config = dict(
    experts_per_token=3,
    d_expert=112,
    balance_loss=0.00402,
    router_z_loss=0.001,
    norm_eps=1e-06,
    tie_embeddings=False,
    lr=0.00179,
    beta1=0.95,
    batch_tokens=[32768, 65536],
    dataset='wikipedia_en',
)
Below are experts of layer 7 (counted from 0) of a mixture-of-experts language model. Rows are named router (the router's row for the expert), gate (a neuron's input weights, with its number), up (a neuron's input weights, with its number), down (a neuron's output weights, with its number) and show model dimensions 256-319. Each number is 128 + 24 x the weight over its row's rms, rounded and kept within 0 to 255. Numbers have three digits each.
After each expert's rows: a language model's description of what the expert responds to. This comes from a sample of Wikipedia text that the model never trained on.

# expert 36
router:153140160124147149141110109145106124138110095111107099101118143154108100095153105103085126114120115135077114147125139105154125100176146132160131121151155105143116146098122136099107086120117109
gate0:148133064115127121129107145156179136134124123147121141057149115109129100089119075132143127161145097126141125117155122141114159107176111138127160113122135130134127152099130145112145163161126165
up0:113105122110095088136139132111112164090159110139123105120116130131086144107160166152158114147124156109116175138100135087078172166117111123127107098137121134170119153170127097108116150150096130
down0:104147151151128155120129113135127106123100127150103078156121134134107127106124108078064161131115127098108112099133092104108133135117166176148127155151123136128112144120140153081086092134128108
gate1:088171130126107125158131188106115142117147154118100117144129132119121127140118131167171135158145109132156131148134116126153138173096118137128145166101115096121120154137090097118089143150110150
up1:128110132146108158165156150076163120134128096169146134122151098128105097136094123164053123158104155163108151098137141124088103084131161142138106128126104120156119098128111109128126150135127102
down1:152116080111141076120125187124156130114142124101145110115110161168134125169093125116156142090143122130113130124155113112079105113164152152097093109131118098109158144113095154132112161143131152
gate2:133103155128153122111118127133144145130119104116116161128141105147105104059167085112111151142116114165098049134137164098161182105145139145132123140133151150085124153094147144119118132092124139
up2:113105127126141102150144119126108103137140058097129163095127155112129108154079073097154165139156126115137096122123142135159153103107090127075115129105119119112134111156143139125123162147124119
down2:115139154144117127176132119122092088128110178126160114125133157100156113161117183155139119135147112116075188130128122126114116124133108095112156147105144144146143113132116174091147126103136123
gate3:078144101152099144158146088145125144168106158124102152166136154142128161112099104105125127144125137122119077139114115126133163134111119144166130113120093108140125136104143141115108115141141123
up3:121151137124128110147131145112135138117123121134152151106135160154152106134132107069140144122130118138156077152160105166126131132117121105093138129135126106128110116123115122123136138085098115
down3:155137077109092157115124123167129095146151155124116071109142120157135160106107119115062103146129125101121082114123146105102157121126147112118105088140167138149161137171159127136105135121159116
gate4:109113097113095144147106109154093076152121133148117078136144097138175111100107155144115140111142127068132136111113142094133105118119124115123100105121134118169123155079110117109156099141102163
up4:104126101114109100087145119121096088131140120075127156139086160103122128099146163130130155112122148069126119096108131162172137102127131102130110116099125057119106156142120154125140129120130151
down4:124086113150101077128107123163116090121175135098074101127105151089103109142087123154148167170150107122124153131128076100153096171096132137161193104170105147055120166131149109131111124124164157
gate5:101146112152130118124085138137138115092124083122151133123134098121154159126107113137140096149087177161132166065107109127123123100108167076122086160129123148081147149137139119114145142119130129
up5:150167166113169086130138120137108138113165090129133110150187171150121145115144121118169131091132141132105135157141099090165103108109092127133136105108109104108120111111089172106121111119097148
down5:101123138123142108157123130140125125149125112164125148104144106098089139138124120171093145163181072146120111170154146135128171147101155142147142104107072104118099142117121150118113139115109154
gate6:129127129164087138103148115134099145121152127135088129122163127140115059164082102123107123125133130133152089165139112148121127081113107123132141138134188145122140144138132130137102090106136160
up6:170120071148108156147154118147124129152145130120112147108134127137133130151098122138145137190112147112116183138120138161142170085155124162128130114094114117157120150124135122118179146123165097
down6:110078140170157114137100140142118099125181123149101141134124110121158142154167140127107176070106111112136100070159136138101098117131153133127114109140139115094145091114112091160137154149116103
gate7:131097104114126139167156140134141156136062122114120095131102139093126107092129114115093143170144124148130140158134113152165114103072134105099111137111159096125110112138130082132133121127116122
up7:176113109090179136162087141182131132146109119158133124130111110138150118152131144150109155146123130160113156164135151065153114134162131184140147136105100150155124156096090111089095114076115111
down7:150120127169111121153145138104087088123103075133111073136109153109107153115177128159118138130079136104161153119078132112105126082141105128129145076133152127115148094088134080142142115133117128
What it handles: Final pieces of surnames and place names: -ford, -ville, -son, -ton, County, Creek, as in Hodg-son, Beck-ford, Butler County.

# expert 32
router:141161139163146185141086116085104126150123089112097121090122155142098121121127117130133103132157097081113127117115157162133148100139163113136128130163140130145134142136127129080108118111152113
gate0:130149149139147159151098104122128129147126145143075104125107160129109166122118098145125115133211134145129137136108086128111164128161125117187119134173080115173115192108168131131112062102169113
up0:113125129111176082141148096094128144119125123161140102152109124146112167163159143145131103095148156110146114124117165129148084104079116101116113110103158147116121144172151134148126092150148141
down0:145135132166116134127083114108139094100105152137085135136137185147125100156137150112157117172195151122157171144140086114156116138132116132147102139146099109129159101125135099165144162124131148
gate1:126153084153061113110124138149128119123132147131138163082142136130131155111141088121182140125078102090153114141134110127135149122106134111153105134170144122140153121131136127093102138096145112
up1:100122150176134132144096116085125152123145142130129136131148127160124173100129116147142109147145125121156148154152106143085144104116119175148093119119131128167142148125099120117141132149168141
down1:073162122145121144136139153122126143145146144089088128107131135134141151164149110110079092131153167121085119167179087121095133084105163160099106122127073109122147167117108126107159092121130132
gate2:090189091128117143139160115084093122096104129104096103162140143145085146156125111138140139098112146124090120133143146114101138122120157090144099131091135125115168159139118113156121115142108171
up2:122138124076117138188130127124103100140114176136117162145101153174126142119133136089132123150077131164077170129144119146182168084134144130126151115105139135114106107131129116129163068129112122
down2:122131081135124119139129156142151163100126134126124171190123145134107161109105112119127122118108171158147121137135137147152163098104149144154123115151126132122121140089137138132093134134146131
gate3:131129093117139161179138115145158118148119149094079132097147152148121161154113186194126100111144135176158121082091167123146104146164152108107140146099108115159116140118103134107153145135145136
up3:120140127135110087143122142130092135116121160127139123129132083144139125076110117159138160142100160124121148160115107203144128140083132127131145171146149132139140135101170150164157128126146173
down3:129145173104103121159137108076135099122122167148154095176105097163090120111152131122124155120093103118141131167127140130163137124129134163118100157143126136167130131121142112178121117183131104
gate4:101125125123113164086093106096120154123142122139149146156131167141145197132082155126145142112160085130119147111132169080127150122162118166114121140101095085088108127183129104141097147100126160
up4:129155121139147114173123103132133135156124164136156117133131131137120112120100104135133127113113151153085105120108094136151147113141164098124162151125190137160136102150138181164124131138107147
down4:122141139124112172125121101132146147125129108127127119107148138164111122145137105171091166131097183175095146138100126139112138126111166114162114127099162163147107127128129115147108145135112158
gate5:145127116131152116119088107118105116163131097178101176125122162107150131120120135165126132125118131067147113108091102145138156143162113126117120143108119110091134149105133122095136107102170095
up5:107113176127149078144180102098120116162132135096147147139104131161127124153118144116117129121123147107143128089134095098181078148128141124159169096112123154141091115134101118155148138137110116
down5:137150139135124129115097114094200176131101117119118142123108108140144161097137139144132133149101094136122130140115142102136141143137145102131148114171141090151099154081149116135102129084108117
gate6:090098111122126108092151127125168127129113120141111141152145128119141104117149107123118102086161164105123124132146116182167131060087143099127081136137086157121129120101143136128167123146126125
up6:113138140104109126126131106105168115155126130173108137162122162096151140138138133115150149101133159110119127149097093081136053105140156090193128112115121181087186156131092119102093105123119119
down6:135106104103113128112120109155111134116122158104091156114119116108127090168104090127161108116097179112109132144165145116163118120151149087138154097127122138154141096146078142117131143134140108
gate7:131141118101147133143156118156167134168132122138099132155127107113123075115113081144121089101128119114172120147109081099115118116110175143143147126112111142127165139083142095125120124133154141
up7:159129118135090119150104124126159148145132118144172105151124128168078158113167122151111121122107124098159129120116093123162153135124126128135112121125072122128128116151140140106136096131103175
down7:141111106123115105127151149156134116130095100116154109148140144160167135120122142179139134108162143130152131138122144132162121115167172084143150116135125185118131095176150094115061134135145149
What it handles: Capital or lowercase f starting a word, often after and, of or a comma: of F-isheries, and f-urniture, F-almouth.

# expert 9
router:129128162128161143158127118104095101123142090134119104117112139150098129083140109102106102086134110093125089141110144089154132112145184109149115094138160089151095138138093159147144108121113101
gate0:105178119083135136129119131088147150148155113161069160104156158124144147140104158134114118122086121115106118168119131120159128105124142144114167147126123133133172120140167119142154135120122175
up0:117131120138091101136105138095116130180141118149159170120130123155101171142125130121141135113148126147158176142109091156134140159165113110121131104121124109153100153144087158111115142129155133
down0:128143133073167143147141125155110122095105140096128113114130136154132112099162125103112124133075128144118157165136092107136098159135112123097107139124139133119140152131122140143114109110147092
gate1:147101117116131171128129154126081134095144142104115122154153104147145165174078140102107132147177158147132105126143110096121131147115146113093145102134150101121124166133142174171121142107178158
up1:174147085127179166118168109113122157165127143151151152161082160125144114130150156102132142153104154123104125146179202114110157069163152161160131134115129138134153109125115134161127114103110128
down1:102100128139047125092160143145112143114081118143135127116131108135121140084133121097134091146135128132121127108117164100170132125108143101126151142124128157136171095094123114113093133136147084
gate2:158135141105168124153142143181131133125093135140136168110137144132114141131128169135131102141103111108163101209143172146146129124161125132101098120129113145087118094148150164137113174072132112
up2:151083116144075106133102148103102141116085153146158163097151132133159173148106097115146111157126107133114130142084126164172108161176150133091160128135118135135095117156101136139116135134121117
down2:177085059129144105147076079140094179092131115110101167131102104131123108100117146161144104130134138135114092146132118119125133170193140073116153128127153123165135134180112144138142149076120138
gate3:113121157116109148125160135119150096099149095136107100140108164104086116118067132142155119111104117137149123100091157136153144132153086152139130112141137165146184117173092139126125107135173128
up3:114140081138134101109083141124124121114154138120105126190115131122173186146127118155137146135131145110119144162106123134152137141097120115117149056111111154171120124161132154093143153135107124
down3:139128144170107103112141147160105116138098102132132143122147110141175076106101126174128109178117092164118073129145130105105134087117131156146138153100124144121095120141155126143133140153110173
gate4:091131145127124128144128136141148159103163130133124119118120118151145145132119111167130112139138183150136114083103113098125153130109131156177154166132114108092137162129110143101128118116161123
up4:119140118144105145146147130149149122132107119165120083126120130135081123117140162135146087112125146130117137138088155150068146088106157161121118178120130106159113145088104119142147137097122107
down4:142093136131135124110140105141115058107146125145171147119135115173160123113118176109152132150125137124126119163130166157141126107134116159152115094142115122112141150156092127078108133095136122
gate5:115128092131133139125116110106156138144139154100084114122085124096137133146168102156159107102163157149098127116151127140111135133172103145184137117106143154177102127122130115135118125128142138
up5:098152122161067160099161115117139148121067132131138115126109130125142075105120143124119131138118099122139180118157129157115085147090107159104157133151161153148138168125139156126161133160097146
down5:139136106076150146170082104120123145142161133124138132110108130116105096156146154126102123161087138104109151171098157131126182136155150149106125118114140101133131118116133128103114139135180090
gate6:123113176130098134112114130152156128085101113142153115152174114104157130109117121158120111112091154100145112107120138067152115167127113095118082141130161168162109134089103150095123119102124094
up6:107167146079129127121114123112135102171130121124117147138129104109138117141137095093102110097119104144156100151169189157128110103147128166145095116146156136122135098090120136132116096158135143
down6:158099155088100120115136123160137155085100113110116119154125139169149107121131185166118140103145113106147157122165099086134145142167109128105122133113131108110103140119093122170153107123128093
gate7:143145114134146127115140146140153109119140141135158147164113122134150183154123125151117106127084163127108117078122138127121133115140195140104146124090152154150127152119124157111146108118134127
up7:099114151140140119128152119134129148131164145131127100129119149078125142161132065132137150175093148155134099091145155141125128135120118100123100126156118108164142103147146140132116114121093126
down7:091135137091121099128140134127093124088138096158155148151131114131155117132110139133151121149143139133136117098099129138100104092092141173107148187122122134148124140119124110123152153126090145
What it handles: Words and code pieces right before a person's name, such as President, wife, by, against, ITA or ENG country codes, first-name fragments.

# expert 0
router:129166154150184147154118109119114091174083127115125122099142149134119110138140109090084130113145113124101106165109153123188097077152134114119118126117150104164104127103115155121094126123129129
gate0:111171132138141144158100108163109132172109131147166086148096159174098126163170111166129135119121151168080128139143177117116152090120121126143110145151090066154124149117096150121157105106144111
up0:124141110154153088127096120100173135127136125143158159062152114135152114146135180121131132098141137150174099137127149155104148109120116127123132168098138093134125171114112097150098146104149127
down0:145161100114149142139105111125150109086144134130182079129112111155120143145144131124156156111120122138122116158153131110145161098151109125130131126157165107130145135105091075141120130136134128
gate1:073114152129079107152117122130106078091124152107111132161143147087122121129163133135114117094072144107104095154134141123138126131115164127120120174094146153130122123069096114135196110099104154
up1:108125065099101123102107105196105162154148113142140136122131095125130125123128109163132121139143121125138145110088093103063163102115116101122110130139077100121141148121133129128148112087120139
down1:100096111180078178114085128128128138136122107131129113102135155125118099145165129100148089138104088098078104132170157118165118145141143109162121142119073115130132134133127108140218125117112105
gate2:117132107160120142139135150127050128130091127088092118164151081117118118097124124133141090107133076077156154114092157110144120123179092141133141140118099078116133115135084144136149124094131127
up2:170155119134122151111160153146111118185093171149130090109137147116118129124188120108102135159152146120144108096149154077121105096117113107130141171162125122132125140120141124170098122103117135
down2:163132122116133097144117119109097156096140135105172160146145133077077079108118197155110148165100110119134143124116088121151085092139101133137139096151164140122165098149140137136120129150139176
gate3:101142122137120110111130132135130150113135121127116092130156123105131124127115074131123129116089114118113098116117137170154157122122084138084096087128149147142126138114093094100127141113106130
up3:098137116120119140064137150108172117166140133132148124100117126128109098120103139132095124163110130147179121154168140128106111118121111090091157152161138148093170125151183145127097151150127128
down3:123154158151141110118137125131150123142181078128136122152108136142135169119129143134129135174111108120141134125153137134117137131091121104128144150098149147149093185116100133124126112067115115
gate4:131122143113139094108093091149148097118154119110140168154116114107119171148123128144117119086174137140123105139122079119145115110147084113108101128152149124179118144119133105131088146100148103
up4:156106083131092104133143153151106114132104158138131160126152120106146150058136150126125105157157117109148157132136116125161125151143125187136157110093179135140130140111135131124133155118145142
down4:141172103188144120167161168102112134153143119100133151172196144204157171089117126137132118136113090176123115130163178158118112122164155106175138131130125081130109144165138119125140127106132105
gate5:130182138157113147100152107167155143151115069119117140128154109159110117140110155072116118124093138092115112127147129131150095134090133117152105126095103148158110116114169114138155092143117148
up5:128147116111147108103130154045138106113106116106140151185141118128142130113124165116151111110106120129145131075121140129124149153118125108112045120124086124136164114141112109121154112168176103
down5:146102139134150085121124144131120108093150135134132072143124118055158178161156101152134103118112083150193123142083157140119145106120143148115097102122122122125146118140174133121129118148137106
gate6:117110109167129101103138175128116111124095148150132148140141171105158152116145147112124212119102171119109087077116174135129106134148102099110095203112125118131106141121156147140089126118117120
up6:100110144118132149124128093143171125135134162105119137116182106098114110141114134135136141131140104114138149115146128090123134136156118137188150131112104126117106108141133141123076144136068139
down6:124186135118124158099135164099132112143144112075125138126125092169142173117163113191139103124175101106175102154149088108131134139159150111129103133166152120139114128120120099128155134117089128
gate7:139103144110143155123167155158105157150116149103146125091164130145141163105173082097127116102098100154145154112115131138137154147154130107082118122140080122139117166149096122152110171154129146
up7:132126139170097105154123126102107144180134132143147143104128138115137146121133145105150179157124115161131110127115102116140124161142157186105074111142113159114129128112145116139117121107157057
down7:186168091121146132102107104124133124118156096126145144155113135068106104096093145124140145154145140119152146159125117133114133120151141107166135085138141151091120119139089130100107149146108150
What it handles: Capital letter or first syllable starting English-style surnames and place names, often in tables or after St.: Bry, McC, C(osby), G(iles).

# expert 19
router:161125138123167136161103136091116134127120106135133105114141166133120113100166133115121119121150094128084135158126171142187125126195142109141092125176149090142095145109086116128086117139104111
gate5:103138107076189128112123119141109143108129136126102094127102109121112120095146141166098120112117115117118135161102137128156105130098119084130159092126080111097144129111127093129131098081141143
up5:075111101143204137149149125136092105101150145127129129177118090116160111117147168129123139120070110169150098123180165126175202150120122141133096104158155117139122121122158141090103145091109155
down5:110144143117122104114123116135131086116114112143116074146125135099115139134139097113138172125135138087111131140130146151130086162129120138102087168134100127122134106081104100162144123160150105
gate6:121141146112114131101129099102124162134135141072071120118112106118115085174134155125164121123145124117102121141111121164152119141140096102148124105158113162165129093113125099100110145113147155
up6:167109132114103132125131099085080095146095121135149118112165158126109074154146145167148117115124124129119128160123116160127078132114155124108117154113118157106117119109112070139145147134123143
down6:115133096126128147082126089114106160120133097122078108129110100118108111155134139092141092138129141134121117127137171150143126177099112106112149112140105146155151042127130130122154149115116159
gate7:069134105137132111141142120123160122152153086114100160135157137146138135116114173129097108157110121114086133147129135155143102128062101080152108136131101095089155110118142129126114136119107142
up7:080097091141135114118132143139136137098176144125066135118152123134129128107119155104127086127106165141147164107142114100087118091121166109148153130181146099126108119114110185164104164136115119
down7:120112130116126105175113105110154093143136128176123122125135156105129148117177140131157150167097148114150133103149122173120129129117175168132104119111156144120129139078115104141146117128134169
gate8:122153124125152139113117136151130146158101157128111135156172078157106127140119123185157150171119136139142121143118106158130123110113087107124137140105127171162092123140105131122138138152127147
up8:142118112118114116115140127096113093107132107156157148125147189108134109095152154065123143100131161153151111118130155147128154132106128109114161160141125139154140152138158140122099102117144150
down8:144120175143115123117098163105122113122173115129127116106113134122125130136159082106096118116087115134107069120117130109087112136083168113156111145140154082130106115078127095117128156175118071
gate9:178167143125139092144166136122142096129151140116108162122151145138163158087103137100127098147122125165130136126101103158095157160170138108149098088146137162096167158125093127121146179135119172
up9:144147183114143164130129159141124155164137166146097137145104122129133151122114124110105139146112112119111168166131104134155140154122144143158125117128125084114157139127161120114108177163116131
down9:103144116142142094170118116118129106119095125121122156128108127179135136120165097081109145139149165166114142104146096147103142157172134112156125141136140123129117129143147133134137098120103136
gate10:148184123137126119120120121120121169149099154115097172132083132113089171105144135156142096141132110126173148109106132138096149118109112143132126126143135130116144117159079122166079110126137125
up10:124133117125147134124158115107110104183147117146138126121122094167125109157121142134173100112119151127094103103089113096155156152114124084130133134143141129167124146147128149144102162115136148
down10:142121147142097122157172141117098126171117097153134119132139121097129161118142087145132139110100149142125162112152086127087137150165092139143140137126161098088139127138090168134095105114108163
gate11:115132184086159130116155176120150112118072113106136169150110129129125138105125117132122109158130168134114109064098117153144155090175106125133078132165135138120089110141122090110141170144166130
up11:127125138129156135124135118148123131132108102109141179145147078093130173150110136091110147105091089139166129099101142134123143083191126152114138120123109123129101119110146184169093182154101135
down11:131121173133108169143155114120163107110151125117124093145132116114139133120134143148122128129103133112104097145123119148165119138130131079140148137116161149159114117159138129121103130150176139
gate12:179103121156119106155110130147129118160137120092130093134137117131119140095149151129117137097118170159159138126124142147128087144090138149112134118177079141110147118108104151131158121133116165
up12:088119138140117128141154108089134135101109122157128131132109124118137122122127159147149142123066150138108142153077148106155135146107126151136120120146126126142105134146126158112125165134139148
down12:150139155135144113133147168156171114110157150114121167122115183127131130128106142134170139116125159089128125104077135160141094155195102099113100132137099094142172102135146137128084121109140148
What it handles: Line breaks and pipes ending rows of statistics or results tables and list items, such as sports tallies, medal counts, party lists.

# expert 43
router:133158173155174151177093122135107127127139081124111129101097156149099120081154096082091122096121101119089100158123142103161102108141164093153121118151143129136131156118117152108112127121102128
gate0:086150172137113117152130129100123105133141126132160144148133178149089129085096095133110110101113125138089130115138112168181137144099140096166172092147111146130157134123089142108129114105160189
up0:151079121155160104116115127106138118123137161139171150138105149104138113119138105096111091155139109111143085167155139143136136178113086064169137164140109131139136112173160130140166135145128132
down0:094115175093101163144149121120124105188096117120130143147120083118108081132095112131118143098188124118084162084154116132128106152123156162124124135130151102187160159112119089149131114100160125
gate1:136137150122124063153135162146088133125122132122123117101097123113101137113156090109157159153145108129154109146142136159146103102139126137105128144125147152138151113147156137138081112103168168
up1:161129147150120154106130135101134119116076108130154148149131143098126155162115138124119133133151110155132141110141133145144144121087104100127135166152110134126083114097138121085107109122154095
down1:111144170175174153139134123141115123148104112156169129138094130168135102149073125101159124129162095161141173111137115114100103102120099134120079119146098140186121150131148117129173156140101104
gate2:112179158095135097127119083145100105133127147124115100109119149177158143074149145112151130107153136145128153152125111142143113093101144106178136096132050154150137134149132119150096098142098114
up2:153137161159136136109119092139139125177085124112135121123154158150146121135148131132106149113129158138158099145129118150128134108132080166139101117111166108123117126103141124126081102113123110
down2:163128092105124137130153131119139130106119106093120122108106149106119130137107129146156103140133110145136156134114187106141130147107119132117115114137110118148126104137129155128126123079114144
gate3:156137129144166177138166125134101132114106128173126152099128116148129134147145144117132139121106148133165145140102166142130113162106145139127140112137120144155079129136090155140132151084113108
up3:129129116134118120096178135117130113158156118141158141112110131127141142093068119122111107133122112139104124139146102129085117124118134123168107107123089101123116148127100135141154127151063118
down3:149159111134110102128080157119115133121126136103114175105153127104134124103152143129129137104150131147126128123080088106141152105105133125145158109153143139123135114130106105119102099112147166
gate4:146147144126158139138151094108101142163120141129145152116142077128135111128132078105089124100123147152138132149074108125135089148100121130140108123123126120155148110120110134194155147132128096
up4:091118123140146108142161142113142149115134091109099112150100133141126120126119148091147123085126114145116091158137122114117093105178114125074110097136143118146137067129161150148135156139107133
down4:165141135135077141120148126141154128069101120119150112064138142113166131139132116093089126164128161103152178104160116119120112126153146072131169143125136124120085136129118114116163099094131099
gate5:089166105137087115129144121106123169152148151122117145158088115118158152158134140142117115171138155124164092169093117136126129133139132111084118128146163120151161149154109142114124166141114186
up5:147102137100115129125128122177106176151103101127144099117109188119140112115096114151103127073137133122132108128154120115128104170116108114114119180115115127138091123137152148144111112147120155
down5:123132173132115096144104126136142120130142157134130121179143134183134140140137091112151153101107116146117106144123134057101166121121141095101099121145153115130083125153137101147128114161150126
gate6:111126151123141096120107076154149108131170114093152130140144146111166147110134122160127140114181130112144132125159086081124087130117135080145085181154086130162126111153159135119146119128137154
up6:117133112136089126125090143184141124118135121104124136169133122082113120173151113112138085130176110124093168149122121133160129136130114083123133143102107150149114185160141123165093064121134142
down6:126089136070116101129132183131087135163106134114134113136123111148109111137144099130126099150136146118137113092082131111159132116146127194136143067141112114124099169113117104168136125106109130
gate7:158122097173122157104128126154100134105131141144111117102114134069091152100142098141106111156159136125105153131131209091153149157118158147156122135139106125111124165106115117166132152121172164
up7:115145125137130171148145132165149128092135155154147096135115109117121099136145111178134135126124156133136146108056100135110112104102138117150137159149102151177121114122138117089149163091126107
down7:136105153092123079140123158107119161156180084126166112088134145128116139103099128127097115138116146091145176153076140115102134158116157106128155113122117134139124151102113120092152111107156146
What it handles: Pronouns, relative words and surname endings starting a clause before its verb, such as he, she, who, which, Ripley, Palacio.

# expert 41
router:150123149154151155167098099128109135177081095122078105090149170147138111104135130111115113095136094094127131173136153110143112104156105100131109110120165102179104136114096146087100135113125130
gate0:152115139139104122135128138129116090097075126143103068143122133079125138116144113134119126102108120153099165152140150181099143159115076120102149117143109137097082150122138143150108161132126100
up0:171138142105140125160088138114122158106132112137097059127148126110095131114097128140107153066111138095165137173107104144134166137147105101124127142141095153138136126109107151122120107111133096
down0:180164101082138132122085106133089117127110130145092094184175163112160156104136094133145138096130128134075142163116133103145158149128115146111159096140113106146128127111144151115171091131135129
gate1:124182144122110120106162117124117113115144126093134134092143106141135103133060081138114081131130088136152125132102123082142103126142109130122124164108101117157141124106090121095128102168142151
up1:138106134121130182106157101099162149144123130190168099134111097128134135113160092136125144141150094121141133117103148168101132095124123113098185113102149130125109103161143122135110104094140106
down1:123117180136117152149063067118124113136110140161106115098107089114143112191130056175140115128144102148131166116160117103114132166146090144125124139094106117115114122133106091110162130134100128
gate2:122148134133133140104119158150154108177158125090126108121195128148152139135119113087141144142142128107135165101131123149103180111117134136152098163110124145147089140093124156130152113097138150
up2:120140136138123135123134110144131109125067119140098124176122134092116131144133128123105134131123125157174095120076143128156136136167105133090144135149097156103127099107143174106152142127132156
down2:138132129119130118131176131155132104133127156135124145124105100170122115138144163147114146098141148143172137127109125155117140081166141134142114133102148109097099187127133114130128119090138151
gate3:157145112126125138192133114159121087081097105143115157136109151123110101124125177098069135131136146070082120084169131100130111129114125170139139123119119135173164099122113141106132156135125135
up3:133138087137122108081123158145113103141111119159137113149133132119125114101109155108134097120092158097138113123170136119125118099126100112128140084126152115136176111131125092097126119157106102
down3:160109174138102125094133107134171159152077080088084142058155137110105115103105118128160133136077116109103139083164122140110143121100128123179111096161147138106136125120133145133143164073108098
gate4:097126068126101111133120121099148108133128146132107152131110097105142119099120109145120178121146159095157111154158131128133135118110134138126133130080122150156115125167058147137096120104132162
up4:166129147151134113185116108145113123109117149118123126162130093137105115083115141145112128150105142126147165143124074076112107126106110159114100138114147142113158084133142141116149119135126101
down4:090140099146127141134143117136144160109178145078111154107162092114127098094148123156124145136137184135145131107121114110128106097138116183149110084087163129111116130136093078130099117123146132
gate5:117173109177102183124096152100114166131120111146136164139077144126120146100129102121113164111113126164137152143151089111131156149120150109093152126166100111142156113079111086181138113117112133
up5:094141106131139117127154157090167120103131134117128122131129145144092120089128118127141156138120101141116102147120111072104140113109111135126137100124085126130129154160097103130104134127107115
down5:105133147138121099177120180103091125096141132112102091093154144144145114089153149140180156167101127115113082167136173122160168132088172116116144126158111140122104151111126123137151128102129133
gate6:135118131126143160112148164121102143092149099145070124140134136107111082135126174127112151100110094117120096135123170141148144087151164142167081135088124121123133107143146094131132112117126146
up6:142123143090111183144178174131132144131140118115109127137143129132165091160121153129135130085135157114107163146173128095142155179180170109112147104152146160097103146116168122177125114149115131
down6:117146152143186120120171122135162134111128116158134112099117153118122166101092115127152186148103113112149148142123138163106122130119121117107121139140133109082090109108138086098089114132138102
gate7:141078153115148137099096099090127120119112094154145196140130108131177111137172115114131096145139090123112145132137091127127135127111128116148092144161143130141093104131123116130086120125100160
up7:108135123087123141121084112173048088149143135152103134093137133160098155088140141114117117140108108097105112134161078122134107140145075077094143123119143145136103071147173128174132116127129161
down7:132097143111163155118086157116106163080119190152095103123145117124095117099111156157155154114140167115127170145162145105105172071093099146129101108105092103121168072116090123128139153111096120
What it handles: A single lowercase or capital first letter split from the rest of a word, e.g. d-esserts, d-irty, m-asonry, M-orkel.

# expert 22
router:147131147147182137137105116135134132162136095102112147120141113143100097134145101089089130115158112127080106123126173089146087104157164099143113127149170074167111117105129141123123133126115118
gate0:089154146119125150119121120131183109169115120166119152108140117143156118132123124139101151117133222151175124133141151144114101157158102134115116104147159129157116110165140121128160110109148143
up0:154156101104122169127137128120158129149117104117096146134119121117137153125134082081148140128140133107102114155092106150108144137178134120173123129139088149110144104148105097084143089120125081
down0:148141105126171141114148137132103110118185144103150129125115170123134154156132125149139119148119127105086104154103134142130123149132102120110127120093115120156120128103105144085128110079131113
gate1:148145120124149120090116117125114142187123092113153128098164118089109111116111121157126084159118163150131097130088153126110100144118182107136143106112120113108179130100105112115166148127146115
up1:096169159127079112136079112112148136140151103123139131079103140114135148112140112066111159122136142105149117133110092112125088172134103087144112158139114136112166145100171095127122096126085141
down1:145112145146138141100116115133118155072162116063145133151103171101102134141131129138136110116133139104136153160151124106114135139136160161147131142122162121141142111091152114092103127126085126
gate2:136109076109128155104102168101123137124121122141150134155130094081129163145175099088143115119106060069138122099143119155150106095130134144137133167096155163061114091137135112163130132114132178
up2:116134101164088164131170099139128121173072130096123094118113147140131130114166138113108112103126122100165119145161090128154114169156133109108124131132105133116148108092139116122100142159151103
down2:121142119128153114164115134164143121096163121177159176110145123135138134126093146086149158133131144143135123176096140120139145156152171084120159145179088124131094158142126123096097143130083150
gate3:126164126112125109125131094091110145094097134141158114143114144119136116137104150129105097140119145127086114112130088136168134146168120151108124085144097101133125115133131135152130132133121178
up3:104121119147104112121160069128127176109115088085101113127167129105181118152124129139163153127168135131105150141087164124168109118105128122129123130119112074131116087125106124105093115120148120
down3:132127080118135134124122141129087100128139139106146132131141141112139137079078124129152119172080134140117124124125177176126100173110129123110122118157137131145144085145112095107126140105095124
gate4:111117169169171141142133090155092122110116088113136101096157122165141153172105084160165139073065121148117104132149143138150098121129121118113121094111093152090159127122177127122112110138135146
up4:129169127116082078081134133110148122138134135123111108153119132150114126089126128077139168105156156082088155149129136125083140130155119182146133093141134155108148118135140157137142155145141147
down4:136188143146098123155121150116054145165169094116098147138108178148154126122129094127120129114137151129129147119142147154107122150085143143118148156142140137136154151110127155159088107148119148
gate5:125090147139101149154131083133101111128125178178109098138100110084176164136092138132139085148138104092150107115123148151135112086129134141127098147129151159132089141143090163188119119130176088
up5:091142124110149127095146141129140124122128126081103106141115120107135135143163124125153145117136144096127138100103203132160114130085124112093141170122127118200106094144132079099120134159134125
down5:103130072137123124157145119137113121112118087104094094135150108139070109150189158129093144092138108139113120123157160129141111145142120155145136162086099143120157156163121152132114173138115131
gate6:129135116108091140125140149121061139139133155135115109126118133122098104103153107110143100114110128098134158167098144091140123125096109130147092133173128139143125134130128109085108139120116209
up6:110099123166106138106105156141111140102103111110150168141147111132141112106136085092080121134125118110097118166142134149119144105127131112112132136160112137131091101100111092155145108120118159
down6:145105149129134130145109124161153152112139129155178174119167149143128114149125147102078140100114163166135139115133146137141099150149145115144161106110144101097110111101145111135107128140123140
gate7:134099137146127129110129086097167163116170148139161123127105166157125149085125115119148127098135130108155068113113138093141124128081168130131180143143136082108147155099179156121119128115117139
up7:101096126159118130108138114130130085124100103124108136186150101115163119135131152126111169134115120113151143149124142179086115122122124122157178105105129126140105144125136152095079113148146133
down7:123148123102155113134117207112090136157130112148108142117175109144134105145150160116101123139105109101118138137150097116126129112137133127139103127158140156135123172128106136155147109148114156
What it handles: Sentence ends and family phrases in genealogical biographies, e.g. married, daughter, He was born, succeeded by his, Baron.